{"experts_per_token": 4, "moe_layers": [1, 3, 5, 7, 9, 11, 13], "router_score": "softmax", "lr_router": 0.000594, "n_head": 3, "head_dim": 128, "qk_norm": true, "beta1": 0.9, "beta2": 0.98, "warmup_steps": 383, "schedule": "wsd", "decay_shape": "exp", "batch_tokens": 131072, "doc_mask": true}
Below are experts of layer 11 (counted from 0) of a mixture-of-experts language model. Rows are named router (the router's row for the expert) and show model dimensions 128-255. Each number is 128 + 32 x the weight over its row's rms, rounded and kept within 0 to 255. Numbers have three digits each.
After each expert's rows: "comes before" lists some tokens at least twice as common just after its tokens as in all text; "comes after" lists some tokens at least twice as common just before its tokens as in all text. This comes from a sample of Wikipedia text that the model never trained on. Tokens count by the router's weight.

# expert 12
router:076134129097173113102095145103128109071222097135093051134103147099150108162173085095118068097106137107170158151104109137122159180132063118131083122126156128152170106100156113197177097102089115100147148084114129131121094152107117159136153044107118060170151131112111187123122094112129116125105147090150136143162122128154121097114160122122140123112139079093176122118093145200112074108134
comes before: "9", "1", "2", "8", "d", "7"
comes after: " ", "–", " (", "2", " al", " Al"

# expert 42
router:171063160118120146099056113069163122145126119144124123147203116146086132082133176189127120110146168105125155093126123139140156126107100188119167100113117162074152156122114166116134113135079131187141137144154096122217078076145151077137108147132089159148161164140173073109211188136172132154092085124130084096127099129070112153135093152110116115118133141103103148112185195124142135055098
comes before: " the", " a", " be", " new", " his", " an"
comes after: ",", " as", " to", " in", " of", " with"

# expert 20
router:119107141055136094154137135165084098112118135107091097187114111162106107098195079165070129123164124116176156074167147139092164172111085143184127078117142073127135153112125150185087083092093150107097132125075103151150060097122161136098125101121077152140148121117120132143092147121126167062119172137116147195130116178094160096131174142137111119156185102172162097162122143186105149115129
comes before: "\n", "=", "2", " •", " Born", " Country"
comes after: "\n", "|", " =", " Candidate", " Party", " Name"

# expert 0
router:138140081146194094110123123124168141104096176105141162154127079096107086119181116127070123117131126183138103069149102126111146168097137151149103098106128115162104144151118161088116171181126059124090087122103076114139153122137175064093160115107091113097156146090158122074107190064112097074095039230122148128156166111132111073136152159174089109059166108084095112153096129132212141138132
comes before: " |", " ", "–", " (", ";", "',"
comes after: "2", " ", "1", "3", "–", "4"

# expert 24
router:163168176127086089180175144099107124061097190147104103160126127153116090180113097124068144191126145157110140139153131064089125122132196175116126109082125172149126125089136112153121100129120106063061124130115071109106142142106173131130173127085134126135127146162150141128126057088126148146152139104140111096127122101205124077139125118078103116117088107201134108102120099077146100103125
comes before: " |", "4", "3", "5", "6", "7"
comes after: " ", " |", "1", ".", "3", "4"

# expert 28
router:127173139131115113065110142103150133120087155125133134125115130148110121142182170106091153084058119154111151098181087104164149131114077168057063141138103118184134135121135100145178099151152094080143097146100105119131175114166156114044109109072108131137124128139135134146103140035131155145157086141167128170114144148184102185125142119107144157085103141119094094106116108108147141091145
comes before: "0", "9", "–", "5", "8", "1"
comes after: " ", "1", "2", "0", "9", "3"

# expert 19
router:125195117170110120172138123162126072133208090105130154067071126139122118143089090113139127117109139139169125116095153108130067154116091151143112139127126104070168099142128139128059109125158131170169127113127150120075178127167125101118111130129209052145147178115097157127115114119143156088138159109175135112125123116164102107089108148079186125183120114089117144104140087113058135149059
comes before: " |", ";", "ed", "O", "ing", "6"
comes after: " |", "1", ";", "2", " h", " f"

# expert 47
router:170154122153165097198146133126132159105098185155101116131152126171128188068175081078103141139136083103096104108105122118115183170141162178190123165148101124088116090171089096163089146145187102115142114158068150128116142151122155081120098114107090134125111073102079079116106175081156113117066143164114112075103167129123160130077165135125120110122125122163189199128124062107135109112123
comes before: " |", ":", "–", ";", " (", ")"
comes after: "1", "-", "0", "2", "–", "|"

# expert 38
router:154151078144213120141151126113122144106118177162140131104085157082077117091103091182111141140164151124113131139112110091132186168141132153130210115132127093198092157172148109129089130106186137106138098107060098101078139118120126170114139137042102152087150141157125140097100125111134135137126134190117098151161115131110136122070079184102111172133123135159147166109078103163152138126132
comes before: "\n", " |", ";", " ", "',", " ("
comes after: " ", "1", "0", "3", "5", "2"

# expert 13
router:150118135127078159092089114129127128114128135162155147129155108057113190146173178164110126138118133079110164136132158146181175148108068109126121120117100207181141079134125149121096127144203104091140156122167149125159147048168189138135154124125119143114145166157133156098112161124118128108109094099177140157124165125053129170148157144133121118109109158113132119141059148207098142144102
comes before: " ", " first", " place", " round", " second", " born"
comes after: " at", " of", " in", "'", " on", " for"

# expert 31
router:110132119120158114144144178142089154130076083163135097153133151178140145100093101173075160120094125112128143093083055129115095130178110118131137106154073165133170147116169114103135132121105126075134160145084084150090120150100126139113096097111105138091108145157146132130119090099057190151115184146188110178155150099184113130144152182110114101166146097117119063159176057128146145118118
comes before: ")", "1", "–", "″", ".", "′"
comes after: "0", "1", "9", "2", "8", "5"

# expert 25
router:128187115141144086137131110131140169135125165070117091135058123081121120167122174076171131127098128166153126114129110088078111140138126104124119118183159207154104179129083105090087171084147135170144087124109138147095155119101205139112102098171127131169174121102099103117119097146114145079207107164162142130179106111141130104104124123099061148142119080171110109158146113128150135158179
comes before: "3", "2", "4", "1", "5", "0"
comes after: " |", "0", "9", "8", "4", "3"

# expert 36
router:110136103134113090172134182108125124183174094148191045139160108177120070112160202147090143084099112170200140112057142108204126147162074176081125079099080131128126075105155083137155135131128119092098118129109131088137135165116112207148109115079115149165154140118122149104098118089175150105146123115194132098145098105123084072102109107119110157120101102107153157149101135111078122126134
comes before: "-", "1", "\n", "2", "|", "3"
comes after: " |", ".", ")", ";", "|", " on"

# expert 5
router:142108191131125118143095104074098094154165140130143052149181078066150159179157136106128124081156154119102128139104111168107196182133108141152121082072121124104060138132150103137093189126058105156117144137171130096199094096136119113098130149098134124095144131176149114181135092171074211152161147106121150126157113126124143154175175182142077158111106141077107107156100132119148124141157
comes before: " the", " ", " The", " a", " K", " S"
comes after: "\n", ")", "\"", " published", " such", "ed"

# expert 27
router:134161132113130145073150134096117102123041091146149144116078108188121121102130144113115113139080085155046116145138159133147152116154092167127137103129108107119060144092143130089140105037163123128170148122112098132142100117131152131112161113129074206097132099085086174101126104100167055123124130131121136121113109121106096150122095190092145085114105147147148131113129155132180116084162
comes before: " is", ",", " and", " was", " are", " he"
comes after: ",", " of", " and", " that", " in", " for"

# expert 44
router:171069095127130103139188161157225139130078106102180094103129162166154134170146131145109092108131101070170103147094131175123156128122083132078116122122111128176131118130032178137123121081166147131143109180125112154090092109067091167150140093132113142101114112111132154115124090132070122136128098102121152157156119098199101095093207141139089168113133086179168121203143152155034114124180
comes before: "-", ":", "1", "2", "°", "born"
comes after: "-", " (", ":", " in", ")", " ="

# expert 41
router:121141146141121130134150112200059127140143149097101117109135152108186132122151132103073105112093104175127179144099150163123156160082155083134122126130120146103145123105148132126157174079102150107167095122117173139108093141129129135117118124125192120122079088076110132136153082148122164166116145139093099149091156140163179140115165094175145109168240122170127145134177116159096126175085
comes before: "==", "\n", "===", " ==", "The", "In"
comes after: "\n", "==", "===", "See", ":", " =="

# expert 39
router:140079135126108148083117131149168124066148155104077156150111142187114101140068091149135132119091116066078106138131179148176135093139108150125170157124175133063162115133108105195119159137139091113186099118120142166105179194163147120141125196175145168102174155090152164136138165129157169169132152189140110107172175077119119126163200116132143112110092149115170146172099118155098167111153
comes before: " ", " of", " +", " —", " century", " X"
comes after: "0", "3", "6", "4", "5", "1"

# expert 32
router:067181138158147121045089116165087134170139096170094204135106101047152101095113100087188128158114059113174117169117176139152129130143121102131097177122134159108133132083106103109166112171141165161149103093126140109146144032166106149115209076084204174147135116144100138141161136115108141121157127085125112141088112096165150128082125118166214072149158153136109139089103142121078132145159
comes before: "s", "|", "p", "il", "m", "c"
comes after: " |", " the", " a", " The", " Women", "P"

# expert 18
router:181148110144181097199115087111137051121131131069135105143109159099111107085201110147147110142123091152106142129125122084091080125095088127115148149113101141085133129154152111103168107113115147088153092098089124167122135093108065100104138087144166075099080105081110114090107138124114108132156194057130066134121161102175117193084218154142074129169109134188110124162170144065118132168154
comes before: "0", ")", " \"", ");", "),", " album"
comes after: " ", " (", "–", "(", " The", "/"

# expert 2
router:135133097148147106045122170097065106143113170114154064134128120170137122162096189109100150139141101156148105169138070127176180170142112112125102120129108102195130076149194133156121080088065137132188044158060117104074173106113131186151116110121086063155138107140092093153107140104156151172123186133104158102088135113121159122057156134165153100174165130103159132150138136136152141124128
comes before: "|", "S", "P", "R", "M", "The"
comes after: " |", ")", "E", "S", "C", "O"

# expert 22
router:154111106156154071151126120108144068159170178165181108109123164180121099075096128105103135144130104156168105120119121104106105184099144126087152115136124107052156127104107116159112150176125093135150102127089077127087129194169163154115194141071166171170146154144161126129183163098136088093128129155157082077163091136112236067109051162147100133095110128191167135130094103132119146155119
comes before: "3", "4", "1", "2", "5", "6"
comes after: " ", "9", " |", "0", "–", "8"